From a checkpoint of a small mixture-of-experts model trained on Wikipedia: a softmax router.
Below are experts of layer 5 (counted from 0) of a mixture-of-experts language model. Rows are named router (the router's row for the expert), down (a neuron's output weights, with its number) and show model dimensions 0-95. Each number is 128 + 24 x the weight over its row's rms, rounded and kept within 0 to 255. Numbers have three digits each.
After each expert's rows: a language model's description of what the expert responds to; "comes before" lists some tokens at least twice as common just after its tokens as in all text. This comes from a sample of Wikipedia text that the model never trained on. Tokens count by the router's weight.

# expert 56
router:131142088120190123089104090131112172148109154129136113123123128127099101162130145144137136193131157140135131186157125134078129161151158124127161141155100149140146138113104141118146118113107106127116157099086134080169122171118099116138113137074110127163137129133101107127124110128126147101
down0:124135176104132128114108142126106095098115126109103209129144122150144070117145078111141125147148158161114100134134117166134101130175145133114125130143101126154101146093142109195143109139142116133127140117110135145149121135099111132171137133147136098172132143152174113159153129144122098133
down1:173131097148118157158113122069147120101115176127137165149156118103112137141089093137139115147128121121113120146079115108161105161125123084123104129097141140147157165166105124124112138141105106097137111133129094153138143152117109124084153114200157111133106147170186119083136114132109150137
Description: Names of countries, states and cities after in, of or a comma, such as Israel, Kazakhstan, York, Connecticut.
comes before: ",", ".", " |", " and", ")", " ("

# expert 9
router:092147131103166091072113090152100145158121126113155112119097108108086142131174141141109153146123157117139117159148140147084161162150148125154156162175103164145135134142099149093140090143125119105101154095118144114132148169132128124119143104107115129170128127090113154080114128129120135127
down0:125122190102124151115139120099101152124139094115142129122112136104153107105116109137084144112158138117068155112133141127115135160085124144122144126108139132173135129124160126144058081151127100146102168118118094142176125128104168113124118094088128137141164116139146111132122178140185129127
down1:131112108091133114151089128126133041121114129134117123153109158143107138156173142099112158134106114096091107121154164109152151084118117108129119128148139127147136110137125134175096144131140157101094126110121142151145158175133158161083121059132081159106159138169103170125171181147129161129
Description: Prepositions like in, of, for, on, at, with, after, under that introduce a noun phrase, often before the, a, or his.
comes before: " the", " a", " his", " its", " this", " their"

# expert 43
router:105122115118153086103124111121090136124101140090147158145088121133078138143174130164115155171146166095122128144163150151084149146136141139140138160161112121138120098150135160116126152133097115101089137090075110113165142147121117098144109131090125124161150114078113139116096102162108139119
down0:144136092123177139147139171083157126120102111133174153131178169128136163139143129121143084169109155067151175175109129152120132131106098122133113123144117167105170120123117087103132149138150162117129167168090140113134136136167156112146143093137132161149122147169139107127097103150163088141
down1:106140134111139147148143206159175096149136095154112113117125111105149150078126119119158140117100127105135110191114124136121104126096118156133120133142121146106105150179156146140132158101121116134153197156093129129131126082118141141161087099166124131130129116115156122114109105168119103166
Description: Past participles and main verbs after was/is or a noun, and the prepositions after them, e.g. founded by, occupied, released, used, organized.
comes before: " the", " to", " by", " in", " a", " on"

# expert 5
router:126112123075111078057139113154131194146104148109145104142113114116099132147134163105085092116110162099144139163150140134111138163142135128145147149136132169125148113118112129105127151165117116112084153123098155084163147180117153123130094131095131150167138145115153138131106104155122144091
down0:121138143128106114126113169125134140150142123134147156104114167093101161085097151110182076122125131118090095097129117114117127165138154164119128155119159114121123175082123157135145115126112140151129132168149124136138146165150135125128126097157114138136114110110133149115134136059122116133
down1:154107097112124139142151143123150153113152101136162090122133142147106103111124129104123093117126130116139141132135091136144114147132119104104107101134128145125148110126149145162156110096133139143160102144123110116138150151110173130137116135151181108182164146141126133154129100182123106144
Description: Line breaks after sentence ends and before headings, plus heading markers like ==, ===, ====, and list-item endings.
comes before: "\n", "==", "-", "|", "The", "==="

# expert 8
router:113160119099119081052118101109113173152110159124138126134066131138110101163162190123127152172120144106150118139144164129116145175153144130137121148149124152129146088113115130110116127131112126103104136104115147111136141123129099125135100122109120176144169134124093126107134111142097149128
down0:114123145137131093143178163137076086052108113150083128122150105112090138138138137121138121144137124122176155095103128118133125072124121133106120106140153164126129153141118146125141117107122118106129189136158124121099155114106153113123150089148140122169109172085172110126133111141120086161
down1:142129136136107134127139183120172131122125134121126124096180116121141132091135136110134145122082151146152109132144136143132121168141116144087162084154145142103103124123153163122133105128154133110120106123118134123079145120147148093130122163138092101097140127130128114105116186178120140128
Description: Digits, dashes and pipe separators inside sports results and tables, such as the 0 in 1-0, track durations, dates in tennis records.
comes before: " |", "–", " ", " 0", " 1", " 2"

# expert 52
router:098148117128121130082151106125115181136081162130131104108122129094111127171141185112096170162108129124144127124187177129092155158148144117145182118117096173137131139129121151108122128141093140079103162113081134101133130149136113110151147152099130157141153124115123162106143137149100159117
down0:091126143179163136133149180144130151153150147144125129120133108085158146123148124155145157104097067108159121119139150136148101151160102130150118134116137099083129146141083136115141094142128113137145184142140115142073142113163137121123136128149123136089087142164094144073157126100145153155
down1:162108086139125103146150121134146122129096144125106084122113135129114088183115102106098077147137161120126149211122141096108136144124135151128096113069125110119136120126126095112126083121143129143141125103129108150139140114200093140152150098170149130163118161142113136158146124107153159135
Description: Pipes and numbers within dense numeric standings or stats tables (38 | 11 | 10 | 17), plus row-ending line breaks and separator rows.
comes before: " |", "|", " 0", " 1", ";", " 2"

# expert 32
router:127169112103197112108107134128118190141115167082149140130117125140104145176119149154149156175118135105126116158151178148119117152136154114135149172153111130123170121158090149094136166133121090123105178108101168101114160149164130130139135121113152119142136121110116141131148049135125127113
down0:118128131105149085144166162157071090174165126152112114110095133155120150139149119113098143081104123157142169078084159131112138152150159113141145119143126139142128115100133133160112179116173118144153149105090134127120115099110146140177147135097136188105142124128144139110122131113121160126
down1:102143173089119138151132165161091110178171103154120121112102147152175173098178116132113146097124117152121171146084163161143149118124115104168122118130133150149122120117164141119111139101127133104156159107114124129118143082111130117141137159126147132124115097118152160098141120136095128145
Description: Nouns for people's roles, groups and places after a determiner, such as member, ruler, commander, album, village, province.
comes before: " of", ",", ".", " in", " and", " for"

# expert 26
router:111162115138109085102134104143113161107116136115129105159117105112120113153148182122095135152107142092149104106180151146109127166149136094180135136137133155110141093147121129105130134137085135125102128128102149091165185129106101097155120093110113142137157092113120116127125114137082140101
down0:155103113159092087117093172107080062108130109113128083118118165162123084153110145150110140120141130139148150131110124127178116107139112132104115106137104099092111162130167107115152120126142129101125161119116121123163130088144121119125125113158120136107075132123177136159125140136125103113
down1:145145167142117092120117115108185153116091159141133100119132112107112122161142136096126120143095115100083112152121140127130114137149160123120095081124174119117126129172126142123169125148109120170147100146143143130132123149123120126141138129121117093171131138124189120167145117116102124112
Description: Auxiliaries before not or be in prose (did, does, would, can), plus pipes and numbers in statistics tables.
comes before: "\n", " ", " not", " be", "|", " 0"

# expert 28
router:096149100119119084109160124140124154163109130140127132134123135111105141143159194107098128175100148115161134130192151154108146166133102101156173162141097170169149123114102156091137109128120118119105145124057155119133124134140131097145130117088168153156144133118105163104147113130106148101
down0:152153128140145129145115132107094085137114124127130101125089126149099110131126119100111091142100128145154128115117115123131105147122128128118167127108130110076143070187133119123096104099146140093097154136165093148102154126178099128175132154113105082151162173096128108119136115093133156130
down1:101138145139110142140152173117131088131125127155154145141158122127132141081101126102095140088115165125147139064125146148177119135132137125109116152132153119153114115103135137096097161150144136100182120129087114134143126137155147120095114116117164133115136113150141089125119122094132125169
Description: Open parentheses before pen. or aet in match reports, score dashes in tennis sets, and column headers like Votes, Goals, Pts, %.
comes before: " |", ")", "|", "1", "0", "2"

# expert 62
router:114135077082203118096129112157086201140126189140140144116114135163120156190121147165142132187124127127128138156157133143095139137120166112150123140157123147126175106099098135113135160142123106135118183106105141092138120175134111131132121128120134109137128089116069133127133089138133143115
down0:139128094157180150149140111092123107105079144106137110164156138159108112154111137090121088134135123128119122171162144137126112141139125147068145146130140086123123116149129116158152121130103136130129131167134109102157139130130143114109099112138133077139122131147170100135122142149110127179
down1:089126118113146128135150114102144101103154110131110148110159105131146107139117122174126149115118127155155128091105126120172106129135145119133101136115097098148106097153142119149129153113140212140124111160154174128153157157137156120131132112164093120130143107149155153142101111144189104087
Description: Nationality, genre and institution words inside noun phrases, such as British rock band, Brazilian telenovela, crime film, National, Institute.
comes before: ",", " of", ".", " and", " in", " ("

# expert 11
router:110158092105147081052118111156122165156080177115122128138104135159112123144165199108148177137134187131144128157182144153121116151144160133123111154133089137112165135120105148116116145134118137113113156159083161070132131166147116132154101121090150161135142120129112124119142114135113131105
down0:140125170105085136118127123119096096081151159106161156168177122141122160065096124101130124141148132131154174120148136120131154123116122065085111140114104119142129134151159108131129088144151113141156139111103165092122123123138134164104122131143154129126142101148149154144113149118128125124
down1:133112107172130123149115113110104117170127134125125135140172134097119125134150091120157139117117163120125116106159096133133174162121124143112127120190102148161106105095091117117155163115108141163168160126149092155142126162118135161079123135155122129169114113134185108124107139093147099104
Description: Country names, parenthesized years and final table numbers closing list or table entries, e.g. Romania, (1853), Species, Authority.
comes before: " |", ")", ";", ":", " -", " ("

# expert 39
router:093110102107176097107119095116115190125092181116137142158138107094137153146152163117129132194133147115125131173213130139104164136124146128110142145154143128143138106123100137126139130161095118094119142127084137110145143189101141121144132100101164149175165143128106127117143115148096115113
down0:101148160112090151148152107149132127129127140118127108170131105100154146105126101074111107095120152176110104110139115147144148148077115135163145145132150162125120086145158115135103126141110146132142161120135125112142141088172101095106117127139142122124153129092163161155171194152112125113
down1:150119124136155122144121110156097137127116089060115142108104104151152128111110110167130155123136118162172121107145096123110136156135127135138160154148098156131155131119125143104136109148148167136183134165109086133159144174093152108121128083131141124158103112110116087148087157083160087127
Description: Labels and proper-name words in infoboxes and tables, such as Location, Country, Species, Authority, Directed, Scientific, United (States).
comes before: ":", " |", " (", ",", ";", ")"

# expert 63
router:095139103125171130112147115117128132102098180107138152137078119136075151153169159158120192154156139088135112136151116157090171149132128143131131168130115144114117115157140158120105152129110117104095125087071134092140149135127118108143129137106150120147147129081075158142111118180116177138
down0:100105146107119104138121146157125120156156111146127109121113148146163177141130137129104107132119096151142155108156149089167131119154189166118121154161096099117104123092115120148165089142120116110128132124118153125121165147103135160150112130137134137122121151152119160075150173122108156115
down1:146140118112091138168123126089135118076146083127163125091130120125080099138137139146116136104156139098129126137146186128119118122106149138095103127125129171091139140178134144142133172125091148115149082130117110131136175104116105112111089119147110125152175107079161103150118159113119160164
Description: Main and auxiliary verbs after a subject, to, or was, such as have, been, won, want, try, due (to), in narrative sentences.
comes before: " to", " the", " that", " a", " in", " by"

# expert 4
router:116156119126116114060153125160106187182085129111173098117118106114121124152165162111110118138103151129155159147168153134110134139132135110152138138129089141141168076112106138103147122147093128132104169117088165084144122152110144114135106145085147173134146118119122148112131097157090108100
down0:160137121134111176127163119124125109137130087143169085051131157115098113135126122130129138084139154168128108104125124150086123122096085129118131143090148119138117124118160073145130118107131097096142103098140121111180113130132177109136142113111091132200169165080170119142118136142120119130
down1:159104107151157133129133176143144121127130091140125147122106143122085125121106135103087113158132129138147147102157148161182134115134105131110100074091145134111127153108148176141145145133139171121131125111147100099116135174127146127122095139072106112110092161138138142103167193150119132116
Description: Hyphens joining place or nationality words to a following term (Birmingham-based, Canadian-American), plus line breaks and pipes ending table rows.
comes before: "|", "-", " ", " 0", "based", "American"

# expert 17
router:115157129117149100087131074136099143145106111104118159127105121127069109131155156165111133134125165111143103149162147139091167155174131121146165153170111119133129116154123178114142140147114100093097125088109151118150134152138111118115132118117140128150162123078123148107111113152133178102
down0:164119109133108151101148114067129134085104147108171134115161097159133114127077127129153150192132145109097146102118123120113127123151118120114120125125158142133111146118148161145169115136125145141130170128162083132117139159197179118047101126133136119141073131128146165159096135125151123075
down1:140104121104170143087127161141130136149107140128113107114125155173118113109081160164153156200075149093130121113117136139125119136143144089096154091143137105128152112115136108161168121143130140111135148128122157112179158101135166119060131154156116136130154117152119150165071156122163116137
Description: Prepositions and clause connectives inside running prose, such as of, with, despite, after, during, between, including.
comes before: " the", " a", " his", " he", " it", " its"

# expert 53
router:093146111101116097107131083158106172118110136115129127117119089083110125164152166101109129149129159109139128148219136134117148121177139098170138149156097193138143121103097114120121146155112135106117143149074124114127127128094135115131125119119173137139136135133108141084136139152080110089
down0:172104109101142112122151124118116109110123133139102098145131142127080131162122148154157118095166150179087147136133107138117097126153112127192117166118120176176170109129136170123148082121156076116109163093137149124122107120133134099135135126144152097125105153140133153141149160070164146133
down1:089123140147150191152150110098179129133127105167153143093113150123139152128147140124125135144124137122138149152121154151087116129124154121156153072173147136114143085136065090107105124131165143114084098118174086157080134164164149114143138134117108135154126119138136119149093143149127095125
Description: Pipe separators and numbers in data tables, plus infobox field labels and colons, e.g. Phylum, Binomial, Born, Event:.
comes before: " |", " ", " 0", ":", " 1", " 2"

# expert 20
router:117145100093209106098125106127116167138124186102140148136127120103077147163133162183140165178110139115107138130168146129129128162145156127132128189162126130134168113166097161106117169156115115132101188115108155110116118153136123126127128112101155094152135119106109147129136091141131146098
down0:156133111155141165146125136130149168151119148121129139120165107155121128151099129124154125167136121122142105180144129097102105086128137096108125155167137144119132171112133089150140126104106133157118142158155163133123145120114167123152083152176110134118114136138138115170133170145124087145
down1:137115123163112117148117093136176110103087136094174097133120114111080084167108128095136109155134130136139154169140091116134131118137110161073136140112127142100107171104132112157126136045138162115139138122169132165150092181087169145095174135144148127146091117111139102144114176098136119108
Description: Abstract or general nouns after the, his or 's, often followed by of, such as use, history, development, season, footage.
comes before: " of", ".", ",", " in", " and", " to"